{"d_model": 448, "n_experts": 32, "activation": "squared_relu", "moe_layers": [0, 1, 2, 3, 4, 5, 6, 7, 8, 9, 10], "normalize_top_k": false, "routed_scale": 2.17, "balance_loss": 0.0141, "init_std_router": 0.0248, "norm": "rmsnorm", "lr": 0.00187, "batch_tokens": [32768, 65536, 98304]}
Below are experts of layer 8 (counted from 0) of a mixture-of-experts language model. Rows are named router (the router's row for the expert), down (a neuron's output weights, with its number) and show model dimensions 112-223. Each number is 500 + 25 x the weight over its row's rms, rounded and kept within 0 to 999. Numbers have three digits each.
After each expert's rows: "comes before" lists some tokens at least twice as common just after its tokens as in all text. This comes from a sample of Wikipedia text that the model never trained on. Tokens count by the router's weight.

# expert 18
router:488515460484522491518466498503498477448454508497513494491501538506531533492531525474475470531488498490496497492492491488515453481498498515518497517501504542522477474503526453478484518518484550477440505484482493534497528500490501533487460505526485515490526514511497521502501474513497481532543505513486417547518466478459461487530495529519
down0:491552476503481499460475500500474455513504496479489514538516486472478484464548485522508460506509501473449513498503480500540509488533534503488500453493534534510562505530513495524504506516543509486501512551483502513502518537478476499487501519536495473505526489468508475539472532474547498494493521504456490475533503476518498514526500527523
down1:510526503501506537495538483554514513502496482478548532480511520511475531521464478498535524510484481539515531504484459483511484524527502461502476552494503518556505505460517498524500482524466496509532505509480516523552539489490518444489486501484486490489514502495463512476517464468515513495474490465513508594487460512463506502527530490527
down2:491508507488443520505486454526499496503492435480461442569472507479505487530550506486501506506471504509543512471513501501491524515480519504508507532465509523480445505514501516491512498501520495494527489507486516500496526482518453523465491474487502504533489491510553483510529510510480541514530514514521490481500489435494494480532482499514
down3:487489508457505492507518508453532533533467488460541447517431513491496494487459475490496497606549515474495465526482455483491520499487503482489493500509510512493493530480511487534448488475536529488485525530530516509472491514520456537492518506540473481490524458491499490479524505502492477527496467502498442497510475461523499530518467453463
down4:463511519525525501519495499488508493496522496495523466552528477489506484535507505488500473503488507475503530520474504515457504501496498503469528480481539501537494527510458464461516521495521492488550520497486483467523492490503484520502525492478518551488505554478488512516505501471532511467504490479502489488497501437538493515466493528487
down5:502469460510520476508490511505490504534490505514485485541491499564561529475494485541464474461518510503481494517529475492450536495513532531505528484470487514503469480524493469501531561494506483493498493449483518577480509488505525515478504476521466498465482495508493484492473502513517510560521512525488492478464494472514532493483507466525
down6:524503474539509473492496464473464494509506512447533545492500520498507515504512482482503495523486520496549549502536479533492452533454509442514496482473456513493491500460515454501579514520540482486456473500487492493537480524489548505456491515510472522476453462512513526516474500495516526534461482457535504480488497495557504501468494465519
comes before: "9", "0", "2", "1", "ing", "ed"

# expert 17
router:504519487532490437546466496514478489457483497538504514516526537508518504520529510539501530537473476493498510501541510527519475537482452507476483507531477522536494520514502514523472491528478470522487483487556480521481472542488547495523512502462522531506531511476499508500524525474477493508511477450504470561513525517487488500541472450477
down0:468494516509535522471483503517509531539480499498548550480527509488495499497514530468517481469498507448522492529504449494520552510492443489496484537516484512529490512537531504543498503503546472499513471502492545479495491497480516481506481518483504502506520544546482536508515516452502489529464468458499489528474500502545523493494528472466
down1:516500502478516520488524529500512494466476483494442465498507525522477521502534544510512502475497491548515505500476546481466484511489454491532507552511476522441540537520440526571479548504508537505516491478499523480469518506482462536483479479498481554494530481521494512480489490491489573456510499558476512477501510506482460492509488486516
down2:468534522504503497507528524480555503544526521496537446511502508476509479530565505532511498458481489541501483472492523481513555509490439467517465497499532507512498495456476512502487519514502521498490531464454484553499538561540502516537467514516477510532503480501504517503491502506502520550523512515465496543476508473514500523488522472516
down3:513532511540493526516508470512513474474500479537482461501480497498525436482520488528476543506574504538465507498504497508513506514508532523524495493516531446508504518450509527486480484547497569494515494469507523515517493522481499463490491539491510508491459531523502486513482504516483484533496514513498492525482464487512481485478516481523
down4:533517513505464514472528484567516472484516502407512498467531519493500499481486547465499497471488511484453497471499499477476470491473479505527501508501437472503509502501517480486505527505506492509444493525515474505472493490508524465560537541457504528447523583511530503506531553516524516532494491514477511516480503503498524500483483503508
down5:498480504500537538480524476513515528456524541479526428515477514502493527502505487468483498476486512472490500491504501495483503518501484483451455520503547507488514563485506525475469495487441462533479494482496484526518511512510495506504531456470496531498509524507533496476490502508500494517578506493552472497508487479522541518472519454486
down6:478504518533497476509454541507528513482513504482499541547449445488510486483510499459507523499533489510509498504509519494498495468512501489508548518505537509516450532423479508499531527530567530457518452506475535534447517496504519508518447501536569522522552479510499466512497485478512478449531506506487514526517457472517506531497543541497
comes before: "2", "1", "|", "ing", "ers", "ation"

# expert 12
router:476529473481476522508504491503499537546526481488528499506470497496501495473475482489502506496490520483448509495515472501494555488507506475505505468503454524461488464514463528503494520512487471501547506509511518522476521515489489499490520500525471540496492492519495449515453474504527505516463479470504588502500560512554514518499507480514
down0:482478488514546456493476501521558495547504521542529481484508478494473511485445497512483485491490523496489458522530507482549527503514481499512494505535471482495479498503473501499516525509519485491528478522519496529555511481518492530489494511499476513511492506491592513470532532493509524510510504494483518515451482520487483509500486464495
down1:472467470493507489455545470505508476532533506462490526484475506516490519476500495524517491462522469506503518511542517496522536518545529499515521459494500533463518484495491482471486501500527495495555556488511525535485492480476451514458557467497487486518515512536512539503479491481502456494477480535488475507478506475487519527521518529491
down2:488501525482471487512493505505531491499492498520494494505480525514474499521518510491587526482496525478469498553508493534507522488504511495482486475509515480501480531456495457495483570483518481521515461490519543487506528496532475522551504514484509512470519519518521446490498472506491515560499507523522496555502487503515542498509475507505
down3:484515474529524516535516487457497542484492554513470529514534499472489524484498467519498466509488463501484534484479474509514474508531558509509506536499463474484507471472501522470486525486520478464491477509500521454491514472482476521474486518484499436483526531512495456501526498516538543521506479534549506475536491481492480501512523501506
down4:524497518506494472484456468485475476481460484503506490484512555473508505477559542496524501522493512491507548525498507515476521480512477468453517479482509462504508502494499485506529520470507498443474530490510468505500479498441499545468546524514518538497507530447491496526504479494516488504494494479540475523513539476525468477484481499487
down5:491538514540482468504487510531522501488479519504542465478464507505497539469529484496453490502504518494470499487455464538524483539497517513528498501511504544511516524484471489489498485472515537475496489498502524464468498489483503462505541494451492526515494524484492502518534546551553459460492513484524510526499459508462512514530511514483
down6:474544504512509499525489501443519510534485488462482525480504492502501493494475506492494482560514487535539504515518496468486488464517508514514499502505519542500529461502518529514529495511530492520516518515480501528518491483483501482474459469484537503536481509505498536491490478466506488510499516502460496495484540543522485569491531494411
comes before: " ", "3", "4", "5", "%", " +"

# expert 5
router:506514487511532531537485481540520503501499503463524480523497523458512523487530477473509499512544498528477521479463515467530457490507516493471533524514482484495511472458510515486516542479532508511489464527487526508484523466502489475515484469511480518493477471515471501486519469497527516519501520523482456448466498483478535506519506475541
down0:537552477553519453485472496491519497517528526483505472550503483523482497500507470458523514506521482449499487499506470475505456503537460478479504504466505474540460497483519530475514480514534492491484480507492488506495478502515476502485498533515592489529527515485500512509518533541474448482540534487512518533513490512473522486509480543503
down1:511533526480519498537466466518497469458512523414488559521536478502473459500536486500488568502502498550494497493509502509503484533547522460492492537502488521514467533521482485484472480525515503522531503499493467501467511497549518541480475533473483521522520475486453528497502506505533490503470521498455520535530463516514485464487492476475
down2:456509455526451511517470477500520485582507480515494484516495463483473511465502516528518514507531515526487498537454493506488498498488498435478500483538525470464524514557512523514511456511489481507510475452507484521481524482490456517489467480467496485496484490498491537520504582534519515522542501533479517463476481499483480475502502468533
down3:480468574524527490528508474532494497503495481442517460511481524479516475503556478515516501479496521539467462461513515535486496491508534497516515530526497520469541551512521497500474472539509467482480475520508533514502498464515470514541462537539519482457520447542493489491474480533517506451522534528447518538507519492500509481462535507504
down4:503508490496498515478453506492545514511539510508526468503523507492506500458482475508506513498471551463496501465537488481501483496479519509510491487526455528441495458427516499529494533493502456490484502495516556494517498555487533535510491495543501462426467493520493525510553487492501473532499506503485505530484518495557485499512501494513
down5:502499485479495492477461483525499541535483531460550478504536513563478512510447519543509466507499487476504509516500510509520497487480487482455515500518483510519481493483475471522552521490506494452475508502475472485462485528512491487488480499459510510480477510458508494497470513540454509510499480490492528513484530493490489505488518510486
down6:470496498551495455494548500465487465451472505578481518511442467469476531514502485457492495494533490540552493515488519465505499489509501476498507495514471497490510474483488489532509521492517445517526524528473496513494500519503505530514488498507514483510551493544453462503521519494479486464549513479527510493514481539512528486514535464511
comes before: ":", " |", "==\n", "|", "\n", "==\n\n"

# expert 14
router:490494503493464534531490518493473537502466473490465492542506489472477467563464537457478508503524475467535476455505510471516502503489518457476489470522486510501511504488457504527446511491526473477483511498528521506455530511526455465524504540498519508528476446459497474457483501545522543498460530496516527499510536549452524529501447500448
down0:526503508492479462493463514456486481471529546511489505527427490526503498483525476486550514517508488495472525501489461468517466458473491488538500510535554467488530467500540502497528495526479519524521531494523510509536493462476478552482495511487506495505472458542519490512524456492463459502508487475524469507565501489489467546481534532511
down1:490516512450515520532505536467513479516512526476503487502503445520487514527516555502547457490516494528525448525525515446510486483501519477478473511520455546518511483495516509473549468482511472523502514501517502489559502469501488523478486485442498520520533500500474508563526488481479498520497503501476502518465495541503511496469519485496
down2:507505518488505424486486543457472484473509464505478504490488501499523496485505532535514501503514543473510511508509506511472505497499500489492509487481522448528499467500487535496498476493527514462528519524511493516541497460517529492507502501503522543548485523514452488475524530483455515522453464517535463454524480491509541515478500477499
down3:524494452480470511464487492437468497475507507485460505495520493461514515527562507485517467476493524507484462504489501484469486490533460507525493514502489500512459513513489539499469499469548494516497505490514499519499479461516521467472485482477504477546519470491534494487518501518467532534481519455484546485566516538475497483502504522464
down4:509474485526502511488491520491515552524536522459487547499463509533461470527480478418517504499459498521441537486502496507509476449467498511452492528538471515446497499483495496517496474524506485492534478494514507484525474527520450531538463495477513501510483464507528499552508491524488522478488548536481523509458524491529501516513514526522
down5:527482464458476502494508486532482488489506491490449502538539528461498523510506489513476471490477509532479505556464476509510475488484511469515508503436501517493479538460497508488529470504479490482510490498510515494491508479485484501453514503477479474521501486534499537520506535488508503477476497515537552502526492504505449495497493533468
down6:486471470493541498505472516506478509488477500510533543480459487522526532480466499513514480504451544510531502494498544544455545506480556510449503483512490513517476481506545570484526500508512533521480528496482520481519474465487492498480493478470496470493548536521451523481505496555491496485438469489481541481491496509501514520562472467497
comes before: " ", " |", "|", " |\n", "–", ";"

# expert 2
router:512534529456516483497512517517526506534503500492524515458536459485484476468525477517494483499469520520531494447521507502491509514546521541546521544487441486532507483472544483523487525467472532537506494505496496515477493521504552506488536489467448513482465551518504509561516476494536460504490494493499528499508554465559488487497524534551
down0:515516504480485505476519476488479491454491512518467492508494522547511470541527539468478474491501433499462506465517472465477504564493482502499487517536441514512492507438475488506471533505504477540467504476482510499459497511459519491489519505478488498493493505489525498521495523493494501450498507513475506455498514549529491468540536485515
down1:454509520541500468504511484504498494493536475494500516504545479491447483502510525498504510469466491558456504509509462484500467494505484481520485510498465500502527499537547538490512503554498467500513474484540541472511496515482506514533497465465506449490513491471479481531417472458481496455535526492490494474501519494486478556500484525480
down2:505468486514492513481507520508507524500518470491518510522534542510491491540565476496500476487512484472507517469506489419439503494490492520497501490484466534469473495483466511508500567507517448499515507490519508504480487503486511443495497519494554516489544498506518471447539490515519504484493526482546488487526546493547493514536507487499
down3:486535489520479499491478501520493470441510459461557543531472494491469490507496492532526489511554484503521442477487500500507492500462501477508482485516511496499485548513526470472522468518465480477505495456513471571496570543481498473505551498497507534463504519511483496493523454515505473489484522497482535486495510489481485493484488530477
down4:481505506504561472473506525493468494497511504498508536486508506484495514501502525457432486502548486475504487470505512532536468503510500514487528509485511477509511538534530563518490493484489495502471491451513527483508515520507487522509522500517499470510481505493460492497510528490491505508478488479428508513491541538491536526482484472502
down5:495466539517457519484549496529484491456485524487505497552491529455485477501479507466535497507501496479501512485416516498530547505503473526523515514531480460483474530485508502532473512494459499558501494497494499529522534538502499472500504510497470483453459514503480496518532509457500485498532487533511452505487478542474494519521487519547
down6:536450522483470498510461469491551473496480491477487484501507496545527507509517494481500526493543490498512490544557471524494537481468505475519518488516484480454500501558536488504479492512530526511497486527520478469528480510539466489514548561474447485465538494493474521511509482521448492487481443510535519480494535516453518434502499497481
comes before: "-", ":", "==\n", "\n", "|", " ==\n"

# expert 11
router:490523497448495544502510501501498509498522485459479498487519510473498518544521548450490478469523474499521529485482551462470513416479452464516485485477492478487495490492472474486475460492500476462479490496485494468488508482504490495522503507509473480503511477480476475494522522502489521537519521494466508497511537493454497510516487470469
down0:526526515491474497460463498537500489476502540486545493483505480549476524526495464498483486542448506504513525487509485502454499458515514516517488445538521537516514528502490530510514472497505474502448486524460551515529473529517490519475475482520465514478503495467521472529471481504496497491557485551524495467538517525521526513526503493474
down1:540521491510535455500472471477497514514545514505516527453474524510506534471481490524520501535510481538485503481475534530511529485496537524529453501486534473526501540531487480508513463546479547448480500514489482491516479506508504530506509507506486497507507499477532535500488483504504513508468514507484518485485538523505442503513545507477
down2:511519476507489495496492495516502501436475513492510515504444501539495519508502492529528523503487484515516522506463488465490497523494495451490522494498480475495510496503496517526490495508516503513504478494514515500532489485503483476498525476482516471520513459506491510509462495480509491543555529502525478477519504492475490501490483490522
down3:539509516492546490552559490490512570484483504471460492478510520519505475510484489478551512495493517520450513501507477526493505484513512506497484507452460552498529513452491502500503525482440476499490483528503542526524530499510532470466489518496511490480494510500557505518489521494495519507518502498493540515464510490486489516528500503552
down4:513472495468470517495482519470502560512497426540473495566496520533490483481478528519478476534504499522507492525531463485530527522504508549515531534460498462503463511460482512466480492511513540488514506521506498497470493535501489514505498497501513483517514494487496493497514513499525478517486485525462493539485520482489489511497504506488
down5:521492528507486484448511522531521484506534469498555542512484497466449529483489494504536494516481499530480491496537494508494512526502495502484516512514506527488523502496479470514495541516467507498468480459495472504509485503533504490496485482460503537539493491542491502512502575491522562455498501504540540534517492458480489529501543536496
down6:509482517553539480557526490492499492539526466475487486506536482485514470462477516503472499511508482476496517520519503509471490494458523504508539511529495459518500498505546473508484528492491500502525509472522480524507485446513515501462493490465517497485499492537490481539547487482558517492490495489487493491432513480508494485529486528439
comes before: " |", "0", "–", ";", "R", "th"